Weights of a small mixture-of-experts language model, trained from scratch on English Wikipedia: vocabulary 8192, 16 experts in each of 11 layers.
Below are experts of layer 6 (counted from 0) of a mixture-of-experts language model. Rows are named router (the router's row for the expert), gate (a neuron's input weights, with its number), up (a neuron's input weights, with its number) and show model dimensions 240-319. Each number is 50 + 10 x the weight over its row's rms, rounded and kept within 0 to 99.
Before each expert's rows: "gets" lists some tokens that make up at least twice as much of what it gets as of all text; "comes after" lists some tokens at least twice as common just before its tokens as in all text. This comes from a sample of Wikipedia text that the model never trained on. Tokens count by the router's weight.

# expert 13
gets: " ", "–", "19", "20", "18", " $"
comes after: " |", "|", ";", ":", " in", " September"
router:47 44 48 64 40 49 60 55 46 55 52 71 46 39 50 49 67 38 45 51 55 63 67 67 59 50 33 41 54 28 53 41 43 52 55 31 28 36 46 63 62 55 37 50 39 65 37 66 54 60 64 51 44 57 38 41 52 45 52 45 45 41 40 50 43 45 46 46 56 63 58 53 83 47 51 53 65 48 44 73
gate8:50 58 49 53 62 59 72 55 40 41 38 72 40 54 49 58 58 66 41 47 53 38 48 47 56 32 62 45 38 46 43 42 36 53 48 28 48 62 63 48 56 59 63 45 29 57 46 51 52 52 48 60 42 42 58 48 37 39 41 61 46 50 48 50 40 51 54 55 53 65 65 63 57 37 39 57 41 61 56 54
up8:60 63 33 45 50 48 39 41 37 34 22 40 47 43 30 58 57 15 51 56 50 45 53 40 57 37 30 73 56 47 51 57 60 64 48 52 52 46 60 47 38 22 52 43 43 56 59 44 50 28 39 61 46 45 45 43 54 34 41 60 57 62 49 45 34 54 48 66 40 34 57 45 39 52 45 67 29 56 52 53
gate9:63 44 50 51 48 33 49 32 43 46 55 60 37 63 56 63 52 51 41 66 64 47 31 48 63 49 42 51 64 46 36 46 41 53 56 46 51 51 52 51 54 31 48 50 54 54 51 42 40 47 49 37 39 54 52 64 44 65 25 46 47 43 42 21 61 53 70 54 42 66 50 53 29 44 41 48 40 54 49 48
up9:47 52 56 65 32 44 64 27 46 62 53 52 39 47 50 38 51 28 60 47 44 54 43 70 54 38 56 45 42 65 41 38 50 37 61 46 33 68 25 61 43 37 78 57 41 52 41 40 57 56 47 48 36 46 49 45 39 53 34 47 48 45 38 45 32 64 52 51 61 57 53 34 43 40 34 58 72 57 46 54
gate10:42 38 44 58 48 54 54 54 54 45 62 57 58 52 44 51 61 46 38 64 24 41 51 36 45 42 48 26 37 50 67 52 52 55 47 49 69 68 57 51 61 51 36 42 39 59 76 30 49 58 59 58 47 40 46 52 57 56 52 51 43 54 64 58 47 51 55 49 59 60 44 48 48 53 45 41 49 41 61 45
up10:58 66 49 43 54 36 48 37 44 65 40 62 43 52 63 37 41 40 49 39 68 53 58 70 51 59 61 74 66 43 37 50 36 49 56 59 54 42 46 59 57 54 51 67 45 59 32 51 48 40 41 49 45 58 59 41 47 54 45 27 52 36 59 52 63 56 46 54 37 50 56 55 43 34 46 63 41 49 32 66
gate11:46 64 19 41 36 53 60 48 60 30 47 51 50 67 38 34 55 47 53 55 50 50 71 48 37 45 48 61 38 37 41 47 57 72 61 43 57 39 38 36 48 23 65 59 48 56 34 38 59 60 58 41 60 39 42 48 62 58 65 59 64 58 54 48 51 44 45 63 44 52 54 57 54 36 62 64 47 49 51 64
up11:53 46 65 59 51 48 60 42 38 64 33 45 71 41 39 62 52 48 60 60 64 36 43 54 57 49 37 15 47 57 53 62 44 43 61 76 55 47 50 43 49 42 48 59 47 39 57 39 42 60 51 63 48 61 64 59 34 50 54 44 30 62 40 59 53 62 44 39 74 53 65 63 43 49 49 33 48 44 39 50
gate12:49 50 43 47 42 34 32 47 60 52 40 34 48 47 59 44 40 46 58 52 69 44 28 50 43 59 61 43 36 49 27 36 60 60 51 36 58 35 57 37 47 45 49 57 40 49 46 52 58 68 50 55 72 53 47 41 63 50 42 50 64 40 60 31 52 39 55 57 39 46 54 38 53 64 47 38 46 56 75 48
up12:56 60 52 45 56 52 42 82 39 52 49 62 36 51 39 40 33 48 47 40 59 60 39 47 44 33 22 51 36 57 63 52 54 68 48 54 56 58 33 51 58 56 64 51 52 49 41 39 39 55 43 42 36 56 52 55 59 56 58 52 59 67 45 56 49 56 57 42 58 59 38 40 47 50 47 48 45 49 49 58
gate13:51 41 53 46 61 38 43 58 44 43 54 40 49 59 37 63 52 70 39 55 46 29 45 73 44 46 61 56 30 39 53 63 48 57 52 38 36 52 38 59 55 75 49 57 41 52 57 61 58 65 50 72 63 57 42 48 64 61 39 68 51 28 44 43 65 48 31 55 53 57 53 46 24 45 54 48 36 38 61 49
up13:55 42 64 59 52 60 50 60 48 51 46 58 45 45 41 62 43 68 38 68 44 42 37 65 39 46 43 46 48 49 53 52 51 44 50 40 41 53 46 51 32 61 61 55 56 37 58 56 41 67 49 61 58 56 35 57 71 64 45 66 46 35 32 48 65 50 67 52 54 60 62 62 48 33 55 47 40 48 46 45

# expert 7
gets: "\n", "′", "°", " (", ":", " /"
comes after: "-", ":", "′", "°", "\n\n", " ("
router:36 44 53 44 47 39 37 54 50 48 61 49 58 37 52 58 45 59 49 54 37 44 65 41 58 40 46 54 66 46 55 61 53 51 38 43 29 35 42 57 42 51 33 57 39 39 39 47 40 35 62 47 50 56 47 68 51 48 35 57 29 47 71 56 52 23 55 45 60 62 67 61 77 66 45 57 56 68 56 54
gate8:66 41 53 62 54 47 44 45 67 61 39 62 50 43 46 46 38 41 62 51 49 47 49 57 59 41 42 57 58 49 51 57 45 73 62 49 61 48 35 42 52 53 55 48 50 45 41 62 49 42 46 44 42 66 50 53 40 30 37 45 43 62 45 48 36 51 34 55 70 48 43 53 68 71 40 47 53 52 63 48
up8:65 47 23 41 56 55 54 65 52 48 59 54 62 55 51 42 61 39 55 46 43 36 42 55 54 45 60 47 48 42 44 56 43 48 70 28 40 57 61 54 56 45 40 44 53 51 40 32 51 50 41 47 59 54 37 62 50 55 39 50 54 36 43 43 51 65 44 45 39 60 48 45 60 51 54 41 52 54 60 66
gate9:53 58 49 42 47 60 47 55 58 79 47 51 59 53 43 52 40 57 59 37 62 50 59 48 36 60 43 45 47 49 50 70 60 50 48 51 63 36 33 34 34 62 58 57 56 57 62 39 38 48 39 56 29 57 59 40 45 66 48 69 53 48 41 64 49 67 39 62 41 47 27 66 44 45 51 64 53 62 62 36
up9:54 51 56 45 53 53 46 49 47 59 65 42 31 58 57 46 44 49 53 70 29 28 46 35 48 50 45 67 52 51 53 36 39 66 48 51 50 62 54 69 55 48 57 59 45 64 47 45 56 49 65 50 71 46 32 50 39 58 45 58 59 44 52 49 69 39 52 59 61 28 64 54 62 30 48 41 69 44 52 49
gate10:50 54 54 31 62 53 42 63 71 39 39 68 48 46 67 40 60 42 59 59 41 58 70 72 67 58 65 44 65 68 29 57 59 35 46 47 49 44 68 54 49 49 55 38 41 48 57 28 38 56 53 50 43 56 48 46 59 53 47 48 53 47 62 59 30 40 40 38 43 30 55 61 44 42 53 47 45 62 55 58
up10:52 43 40 67 59 59 55 52 43 56 58 35 55 48 46 34 62 54 42 41 54 41 47 32 46 50 39 59 37 43 42 47 42 72 54 54 58 39 22 57 40 52 61 44 50 38 66 59 71 48 46 59 33 52 74 44 51 47 38 47 48 43 43 50 69 58 41 56 51 59 65 32 54 59 49 47 49 44 53 66
gate11:44 32 48 46 65 45 43 38 45 60 48 44 60 51 59 61 46 71 39 53 54 29 46 41 54 45 42 58 51 33 51 81 42 42 56 53 59 67 50 56 44 44 52 50 54 64 37 40 53 52 50 52 55 59 48 49 31 57 69 57 50 56 49 58 47 74 43 53 44 51 61 65 41 50 47 61 61 41 49 46
up11:65 61 52 45 51 66 58 53 37 28 53 59 47 58 42 51 45 29 43 50 55 64 32 52 48 43 45 40 36 47 49 41 50 48 42 40 55 39 54 29 60 39 50 54 61 59 53 43 59 48 57 48 46 51 60 65 58 42 40 40 48 55 58 39 55 36 59 43 49 52 41 41 54 45 38 69 55 30 62 59
gate12:52 51 37 52 56 45 62 42 33 74 60 40 57 39 52 61 59 48 37 51 43 51 66 53 42 42 37 51 59 62 46 48 70 57 46 65 48 35 42 42 39 45 48 56 61 41 47 30 44 43 52 51 56 48 61 46 23 46 62 41 54 50 44 38 53 49 51 36 60 30 48 61 66 44 43 47 40 43 46 55
up12:55 56 43 70 53 61 57 36 40 46 49 66 46 65 49 57 44 49 26 55 56 52 53 49 46 44 28 53 74 55 54 52 54 64 50 42 48 51 50 69 49 46 69 41 49 50 24 57 45 50 59 47 42 51 54 43 51 39 40 39 63 55 62 54 38 43 30 60 53 49 28 47 56 44 67 39 47 50 37 45
gate13:47 47 49 49 49 63 33 71 58 57 52 51 48 56 44 54 45 48 66 51 40 45 55 43 62 48 64 63 46 47 55 54 56 29 54 63 47 53 43 50 52 57 48 49 58 65 41 40 53 62 35 52 28 47 60 48 37 67 60 58 48 45 44 54 61 49 49 61 49 56 45 52 31 41 52 37 47 36 42 48
up13:56 70 64 49 52 30 45 58 31 46 60 56 51 47 42 48 61 52 34 35 52 60 56 74 53 46 53 63 43 50 56 46 78 46 48 51 61 50 63 18 43 46 43 35 44 47 40 61 65 55 64 44 42 54 42 40 51 72 48 48 50 46 60 39 48 54 56 44 53 62 57 41 41 62 52 54 42 62 39 44

# expert 2
gets: " |", ".", " the", "\n", "0", "1"
comes after: " ", "20", "19", "0", "a", "18"
router:43 44 38 56 45 51 49 62 54 44 35 65 77 49 61 55 59 51 33 34 56 55 61 52 67 47 39 58 54 42 52 40 38 64 36 36 38 42 38 62 53 48 43 64 42 39 38 52 52 52 59 38 56 58 42 52 39 43 54 35 36 37 48 43 59 41 36 56 62 62 58 62 64 64 59 45 61 65 62 61
gate1:51 63 46 38 53 40 35 49 39 52 54 45 41 49 53 44 62 62 52 52 62 35 48 48 51 63 26 44 55 44 60 75 44 28 46 47 56 48 51 57 55 59 34 36 68 40 47 43 44 53 55 51 63 72 44 42 54 43 65 63 27 43 61 69 61 37 40 61 44 49 53 49 72 45 58 41 64 26 40 50
up1:63 60 61 47 49 40 53 44 50 54 46 58 38 41 63 59 50 48 32 28 51 46 38 31 62 28 46 59 42 42 43 55 42 45 50 62 60 31 43 36 56 38 54 57 44 54 32 50 66 56 54 39 44 31 48 58 63 59 53 65 54 45 51 58 49 36 50 26 50 60 29 40 64 59 48 35 38 66 64 48
gate2:45 51 66 53 35 48 39 42 61 36 53 34 54 44 71 51 45 59 52 55 69 35 56 43 69 68 46 45 38 65 59 48 46 63 39 43 36 58 46 39 54 53 38 44 61 42 49 51 60 59 34 50 47 48 43 54 54 49 60 37 51 59 37 44 60 61 37 41 52 72 61 56 55 58 50 56 52 66 40 44
up2:55 43 41 52 52 53 41 59 45 42 41 54 48 50 36 53 53 54 51 42 68 36 51 55 59 46 41 58 59 54 51 45 53 69 44 51 70 44 78 61 54 49 64 54 53 41 60 51 20 42 48 37 42 41 60 51 41 43 54 57 42 42 47 45 49 46 56 54 31 45 38 54 58 40 33 50 38 74 39 66
gate3:52 53 37 58 38 44 48 37 45 66 52 57 37 76 66 37 67 53 55 72 40 43 38 54 69 49 50 43 40 58 51 43 56 69 39 52 63 43 49 56 60 37 56 63 66 44 39 65 44 34 46 45 60 56 50 30 55 42 53 56 81 44 49 52 61 57 55 32 48 35 56 44 43 45 40 49 36 51 37 48
up3:53 59 39 43 40 38 39 50 43 45 33 50 53 68 55 49 52 57 60 57 52 52 53 48 43 49 58 61 52 56 50 46 45 44 54 57 45 47 87 47 54 50 45 34 33 62 57 30 48 61 48 62 28 43 47 56 46 42 58 51 65 43 48 31 46 41 49 47 38 52 46 45 59 54 46 53 50 34 45 63
gate4:46 50 38 41 48 53 50 39 74 64 48 47 52 37 41 38 54 46 45 69 55 48 47 48 60 58 24 47 40 23 46 68 42 51 65 46 60 72 63 57 49 47 41 37 50 56 47 76 45 49 60 63 46 52 51 59 61 60 71 48 55 55 61 59 67 29 49 57 72 47 40 44 55 66 35 60 52 48 51 66
up4:59 69 65 50 39 39 52 51 56 44 52 74 56 48 52 42 23 43 50 47 49 70 55 39 52 60 51 52 58 52 60 53 38 50 40 53 52 34 52 45 60 49 67 60 45 48 39 57 43 55 72 41 46 38 48 48 33 69 41 50 56 32 37 43 51 46 71 52 56 57 53 51 38 40 55 52 52 41 54 59
gate5:41 66 52 61 46 54 37 51 36 57 41 26 74 39 47 34 52 47 52 53 68 46 60 51 41 51 48 53 51 32 52 43 69 58 58 28 52 47 76 64 57 60 61 54 46 45 52 61 60 51 69 36 46 39 62 57 51 42 30 50 60 54 41 54 45 28 35 75 38 53 34 61 52 45 57 45 39 49 67 57
up5:49 31 43 29 60 63 38 34 55 68 50 56 46 46 48 56 44 38 64 46 57 57 38 49 44 64 55 68 59 63 36 44 28 68 48 58 42 42 46 31 47 27 28 60 47 51 60 57 45 58 39 51 56 52 46 55 56 36 40 54 56 47 41 36 47 65 56 53 46 46 57 45 63 44 51 48 46 60 47 49
gate6:49 41 43 42 41 58 59 75 54 30 54 49 40 68 49 49 42 54 43 58 50 57 56 51 61 57 53 66 49 60 44 63 44 43 32 44 22 41 43 27 55 42 28 37 54 51 64 38 56 41 49 61 72 60 44 62 48 57 55 35 42 45 40 50 41 56 41 61 46 55 68 28 61 42 46 54 59 44 39 46
up6:47 34 58 63 64 56 74 62 40 42 47 51 55 61 40 42 31 32 62 29 62 50 59 44 50 56 46 35 66 44 37 59 43 40 56 46 47 62 59 61 61 48 64 53 48 46 57 55 45 44 31 47 45 54 51 71 29 50 44 52 43 39 50 46 56 53 48 43 59 49 62 56 53 52 50 37 51 53 60 45

# expert 5
gets: ".\n\n", "E", " N", " E", "N", "M"
comes after: " the", " \"", ".\n\n", " (", "\n\n", " The"
router:35 43 49 49 51 47 53 55 60 56 27 65 70 40 62 41 50 47 41 61 52 51 52 33 67 51 45 49 44 38 51 45 41 57 46 39 47 40 43 52 46 52 39 61 48 43 44 43 39 41 57 35 63 49 45 41 32 48 52 40 35 45 62 44 51 30 52 57 66 56 65 72 65 44 51 41 60 44 50 59
gate8:50 59 48 48 51 47 60 32 62 41 68 34 44 44 20 41 44 65 56 53 65 44 39 59 53 45 57 53 42 55 54 52 34 50 54 58 62 56 56 47 55 49 48 59 55 44 58 68 48 52 53 60 43 52 53 57 32 53 38 51 52 60 41 48 56 50 68 53 48 60 48 58 50 39 36 64 66 21 67 64
up8:58 39 38 50 61 32 31 54 66 31 54 35 46 49 50 48 40 61 64 58 53 50 43 47 36 48 46 44 65 58 40 37 38 53 42 36 54 50 43 52 35 53 60 50 44 48 54 43 52 42 48 35 39 42 53 58 45 43 46 56 58 30 63 40 46 37 18 46 51 53 45 65 46 43 57 53 33 24 46 60
gate9:39 54 48 71 45 53 51 38 44 50 49 40 54 50 31 53 52 59 39 43 34 57 60 50 47 53 59 62 38 43 49 35 34 51 55 63 27 55 48 53 39 48 20 63 50 54 55 60 55 59 42 63 32 65 36 40 42 55 42 45 44 77 48 51 51 33 36 39 48 31 40 51 50 52 48 46 43 35 57 64
up9:48 58 55 60 37 57 47 59 54 61 42 53 66 45 57 49 38 48 45 38 60 39 35 48 57 55 53 34 67 38 47 43 58 47 56 45 42 38 62 48 48 53 51 45 65 41 59 63 54 63 56 36 60 47 62 50 62 42 38 40 73 43 38 48 45 41 48 56 67 60 45 45 45 49 45 59 45 51 48 50
gate10:47 45 41 44 51 46 50 49 42 66 56 54 45 54 71 31 50 61 41 53 45 63 31 32 59 42 52 64 49 54 55 46 67 59 65 40 53 29 34 35 41 46 54 34 70 31 38 53 36 64 47 62 51 64 30 51 51 44 35 49 53 62 54 52 28 44 77 35 52 61 56 55 54 34 45 50 44 43 57 50
up10:43 65 55 52 62 49 56 46 41 66 54 55 33 60 43 42 57 53 53 52 42 43 47 41 50 35 57 74 65 58 43 44 56 32 55 72 58 46 32 67 64 58 62 73 57 48 55 49 43 39 53 46 61 45 39 57 60 45 39 64 48 47 57 40 50 48 43 45 61 60 46 50 47 44 47 57 60 56 57 56
gate11:47 56 60 43 56 50 44 60 53 55 55 58 58 65 47 43 40 58 48 49 60 42 33 61 73 46 38 62 61 49 52 38 51 54 41 38 59 34 39 46 55 32 46 50 56 30 55 47 46 51 47 50 75 61 26 42 51 42 40 47 44 57 57 36 63 38 54 75 19 51 43 43 45 56 60 62 60 56 48 55
up11:54 74 50 63 58 50 50 72 48 44 51 54 49 57 42 58 44 42 38 43 55 51 33 65 62 59 49 57 72 65 45 37 77 54 38 45 63 42 53 42 65 53 63 61 61 28 59 52 47 49 45 76 50 51 52 48 60 54 42 45 44 48 39 60 50 40 36 56 61 62 55 56 34 60 60 66 36 59 39 57
gate12:35 53 46 49 58 38 34 33 57 66 40 36 37 43 71 46 55 46 60 42 48 57 52 46 44 69 61 54 58 53 50 64 46 48 51 48 62 53 53 45 45 49 41 71 46 41 51 50 40 29 54 55 42 54 45 65 49 54 40 53 56 50 62 59 65 46 57 54 61 40 51 50 64 58 70 61 40 56 39 40
up12:57 31 74 43 60 51 53 59 55 44 61 53 60 44 58 58 68 77 70 48 36 39 56 47 54 38 54 51 52 52 42 72 51 64 53 62 55 47 63 50 46 54 69 68 49 75 55 55 57 49 49 53 57 35 45 54 62 53 56 65 63 62 49 40 48 49 45 47 65 39 62 44 51 42 37 54 40 52 62 74
gate13:72 32 55 67 53 55 39 64 39 50 70 42 51 57 45 80 60 58 55 46 57 42 56 58 41 48 42 51 37 66 44 74 47 57 60 73 42 64 47 51 56 55 48 46 57 66 63 49 41 60 51 24 54 50 48 38 52 37 62 50 62 67 38 47 47 24 51 49 51 39 63 66 44 38 31 47 53 34 63 67
up13:40 44 51 34 43 39 39 54 50 60 51 44 40 54 48 74 38 46 39 42 35 61 43 35 36 68 33 54 38 38 44 54 49 26 64 66 35 45 49 57 37 43 39 61 61 58 56 43 42 31 43 44 50 52 58 33 49 41 34 41 76 47 51 41 55 56 32 43 43 65 35 34 49 66 45 43 49 39 57 54

# expert 11
gets: " |", " |\n", ".", " (", " was", "4"
comes after: " ", "19", "20", ".", "–", "%"
router:40 44 38 55 45 52 50 61 55 41 34 64 78 46 61 54 59 52 34 34 55 54 62 51 67 47 40 57 55 40 52 38 39 63 37 35 39 43 39 61 54 48 40 65 40 38 38 51 51 53 60 39 55 59 43 51 37 44 55 35 37 36 49 41 58 40 36 56 61 61 59 62 64 64 58 45 62 64 62 63
gate1:45 50 44 43 44 41 41 67 51 43 67 53 50 39 64 44 75 58 49 60 75 43 60 42 60 49 45 56 51 53 72 48 48 40 46 63 44 59 44 46 57 39 27 46 50 71 52 40 57 44 54 34 61 46 48 38 65 50 42 35 60 47 51 43 42 43 30 46 46 51 43 36 50 64 42 59 51 48 54 52
up1:46 45 52 48 50 64 52 57 49 68 50 53 50 39 53 59 44 44 55 62 53 57 61 59 64 46 53 54 53 46 64 46 55 54 44 40 41 54 45 35 34 26 47 35 56 68 61 58 40 49 64 50 58 78 42 63 45 41 49 28 51 51 51 66 49 58 39 41 62 51 55 50 36 37 63 74 40 56 45 45
gate2:60 33 49 58 55 41 63 45 56 50 33 57 52 54 45 34 46 44 43 63 51 40 44 51 60 46 45 62 48 57 40 49 34 51 35 44 59 38 46 58 43 70 71 62 67 68 46 63 55 37 46 61 61 71 43 53 38 14 57 36 54 58 55 44 63 57 43 47 50 38 59 58 51 37 41 45 56 49 67 41
up2:58 46 38 44 55 46 33 67 45 62 61 57 58 52 40 38 44 42 40 55 44 42 56 53 50 34 64 47 64 55 65 54 33 57 56 56 53 47 52 41 47 39 70 56 40 47 30 42 36 68 46 52 58 60 67 51 54 49 63 64 50 58 40 41 56 42 45 49 38 47 53 46 54 72 53 68 63 45 49 54
gate3:57 66 41 52 61 45 46 44 60 50 66 42 56 49 52 44 29 42 52 49 48 50 36 76 57 66 54 47 46 41 46 55 52 59 52 45 42 62 41 71 44 47 52 53 42 52 66 45 49 40 46 61 50 50 64 74 33 59 36 54 40 48 46 69 69 45 54 47 53 54 40 52 50 42 24 56 52 38 49 64
up3:29 56 54 55 59 48 54 46 41 49 47 20 61 48 69 56 54 67 27 45 63 55 32 36 60 57 56 48 51 40 62 53 45 49 70 24 55 59 20 46 44 50 43 41 54 54 63 54 55 58 50 50 46 35 50 53 50 51 51 69 44 41 64 60 42 69 50 34 42 59 45 54 41 67 55 66 53 49 51 55
gate4:67 58 31 41 53 55 50 65 39 64 42 53 43 56 52 44 59 48 63 41 53 48 52 56 53 47 55 39 66 29 58 38 47 42 73 51 40 41 48 60 47 54 42 46 61 47 40 43 32 59 58 59 57 76 50 36 54 42 63 37 57 40 46 56 59 45 58 53 43 64 61 49 33 55 53 67 46 54 52 57
up4:26 41 59 61 13 66 60 46 54 47 41 64 52 40 50 57 51 48 44 62 56 64 42 41 40 50 47 62 51 61 70 42 60 65 56 57 43 35 53 51 60 34 53 54 48 70 55 62 55 60 56 49 59 37 50 58 58 63 65 65 48 41 60 39 56 62 51 54 64 34 46 54 54 56 64 60 58 59 46 41
gate5:60 51 45 67 44 28 38 43 38 43 45 49 63 49 43 43 61 32 41 36 48 51 59 51 59 50 51 59 59 49 40 45 49 42 54 48 52 47 75 47 63 37 45 41 49 35 61 33 63 42 56 58 61 47 49 39 58 56 60 37 67 59 54 56 44 51 39 56 47 52 38 45 72 68 36 47 54 50 50 37
up5:54 37 47 50 45 57 57 45 53 39 49 73 51 46 65 36 49 64 44 52 68 55 50 29 43 49 49 57 61 40 51 53 30 56 53 52 45 47 66 29 51 47 42 43 56 54 60 37 62 43 60 47 50 55 46 47 36 44 44 61 40 44 37 45 37 56 47 56 67 27 33 52 54 64 43 45 46 45 62 57
gate6:77 44 50 45 45 46 42 42 39 36 40 56 56 50 57 46 58 47 48 40 49 59 75 46 50 48 47 45 60 40 39 42 42 69 46 48 46 43 53 29 70 37 71 54 51 44 47 46 58 57 49 56 49 51 52 52 61 61 46 47 59 51 53 81 58 62 54 44 51 53 35 36 50 45 49 42 33 43 42 59
up6:64 48 67 27 40 57 46 54 52 46 54 33 56 55 53 37 36 51 38 61 44 45 48 40 51 55 67 39 53 65 55 56 49 54 66 42 43 35 57 54 46 31 53 42 38 54 31 60 48 66 60 55 45 45 51 54 41 33 52 39 70 35 56 62 37 60 44 61 37 51 46 62 37 42 61 57 62 56 47 49

# expert 6
gets: "-", "|", " The", " -", "ic", "at"
comes after: "\n", ")\n", " |\n", ".\n", " The", ";\n"
router:36 40 49 54 40 61 69 66 42 48 49 65 36 70 40 55 55 65 39 47 40 52 69 62 52 39 63 65 53 27 47 59 57 59 49 49 44 50 43 57 63 56 30 49 50 56 36 57 60 62 61 40 67 58 62 48 52 48 46 39 53 48 55 33 53 58 46 68 53 60 62 55 62 48 50 40 67 57 45 51
gate1:45 48 61 60 47 34 29 50 63 48 53 55 36 57 69 52 52 54 35 48 43 39 47 37 42 67 45 42 50 38 48 46 38 67 48 54 42 61 52 34 59 54 48 57 41 44 48 31 49 39 58 45 49 55 42 48 37 39 44 54 47 59 62 45 56 51 44 44 38 38 45 46 70 48 62 50 61 42 55 59
up1:59 49 51 52 40 45 48 44 43 73 49 57 46 46 60 55 54 51 32 41 59 42 41 67 38 35 35 39 54 47 38 31 48 42 49 33 48 32 51 47 61 50 68 65 63 60 57 48 56 51 51 20 69 53 77 38 53 41 60 42 48 47 54 43 47 46 44 60 57 60 54 59 64 49 58 35 56 30 51 27
gate2:47 44 41 44 50 61 39 67 60 53 46 69 51 67 41 40 50 65 62 40 45 50 25 45 42 34 58 32 41 42 68 71 34 39 48 54 37 58 38 58 53 55 32 61 45 55 48 50 54 36 41 58 48 49 42 42 33 55 47 52 43 34 39 40 56 51 30 46 49 50 39 55 45 53 31 40 49 51 46 60
up2:43 37 47 59 46 50 50 46 39 53 41 55 57 68 32 49 48 65 45 46 31 46 68 70 46 54 41 33 52 51 53 49 44 53 60 57 61 51 33 55 43 60 47 40 71 58 49 63 70 49 49 51 50 35 50 43 49 61 43 45 55 49 52 38 44 41 43 54 62 50 55 55 48 64 54 50 50 59 62 50
gate3:37 38 40 49 53 40 54 38 68 50 33 49 39 56 53 33 48 42 49 72 39 52 31 49 57 44 48 50 42 43 41 44 42 61 46 43 55 56 43 51 51 25 41 50 56 44 63 55 62 37 56 56 51 37 41 62 55 54 46 50 51 71 49 57 62 51 70 50 66 67 51 58 42 56 36 45 43 43 43 52
up3:59 39 53 66 59 47 37 49 37 58 51 40 40 46 52 62 40 65 62 35 50 41 49 45 45 72 46 43 50 46 45 26 61 50 52 42 43 53 56 31 52 39 43 55 71 61 59 43 46 55 49 58 44 35 73 58 41 38 51 55 44 58 48 48 46 33 66 69 51 42 45 52 44 37 61 51 56 57 62 66
gate4:38 50 44 44 56 44 63 71 61 23 74 53 64 44 61 54 67 51 36 52 67 42 36 45 55 61 56 33 44 52 55 59 48 45 43 41 48 50 53 48 45 54 45 38 52 57 52 63 62 64 49 55 68 49 50 53 55 44 46 43 31 30 47 59 52 55 68 50 51 57 47 39 50 46 68 34 37 52 54 52
up4:50 41 48 41 49 45 63 60 50 25 59 46 45 59 63 46 47 51 43 54 61 44 51 48 61 35 44 38 36 44 57 45 56 37 37 38 60 53 39 64 43 45 36 40 67 65 59 49 64 48 51 58 43 61 41 51 53 52 49 75 38 49 49 51 68 59 52 32 32 61 50 37 53 60 44 78 53 50 65 53
gate5:51 41 43 49 66 45 57 35 37 57 40 46 42 36 57 45 57 60 65 64 59 28 37 62 40 34 41 38 36 57 54 48 49 31 41 35 53 36 47 56 54 39 39 46 58 46 56 48 42 54 52 39 42 48 67 60 39 47 55 37 58 60 52 64 50 53 55 39 45 46 39 49 35 41 44 49 45 35 33 49
up5:42 61 51 39 58 65 49 37 43 41 48 56 50 55 50 27 56 44 34 56 43 36 43 53 35 70 52 53 65 36 52 32 56 45 43 53 42 55 57 53 48 53 57 54 40 52 55 64 51 51 50 41 54 57 61 52 39 44 42 47 61 42 56 34 45 44 51 44 49 51 65 56 42 50 53 58 74 33 45 51
gate6:53 44 53 34 47 61 45 60 47 58 61 49 50 51 57 38 53 54 58 64 52 45 42 42 43 42 46 57 55 56 43 29 45 53 63 23 54 59 53 50 53 52 24 45 49 34 30 37 62 50 55 61 39 45 40 60 36 43 62 43 37 45 60 45 54 36 43 48 42 52 37 61 48 46 45 53 33 55 50 55
up6:42 53 50 41 41 57 36 65 67 32 44 57 53 45 57 43 32 52 39 41 47 35 59 54 26 33 57 49 58 46 51 54 48 50 38 57 41 46 36 60 51 55 58 38 61 45 47 48 56 51 50 62 40 66 43 63 47 64 30 38 45 61 48 43 47 57 54 58 55 51 67 31 54 52 35 49 47 64 54 52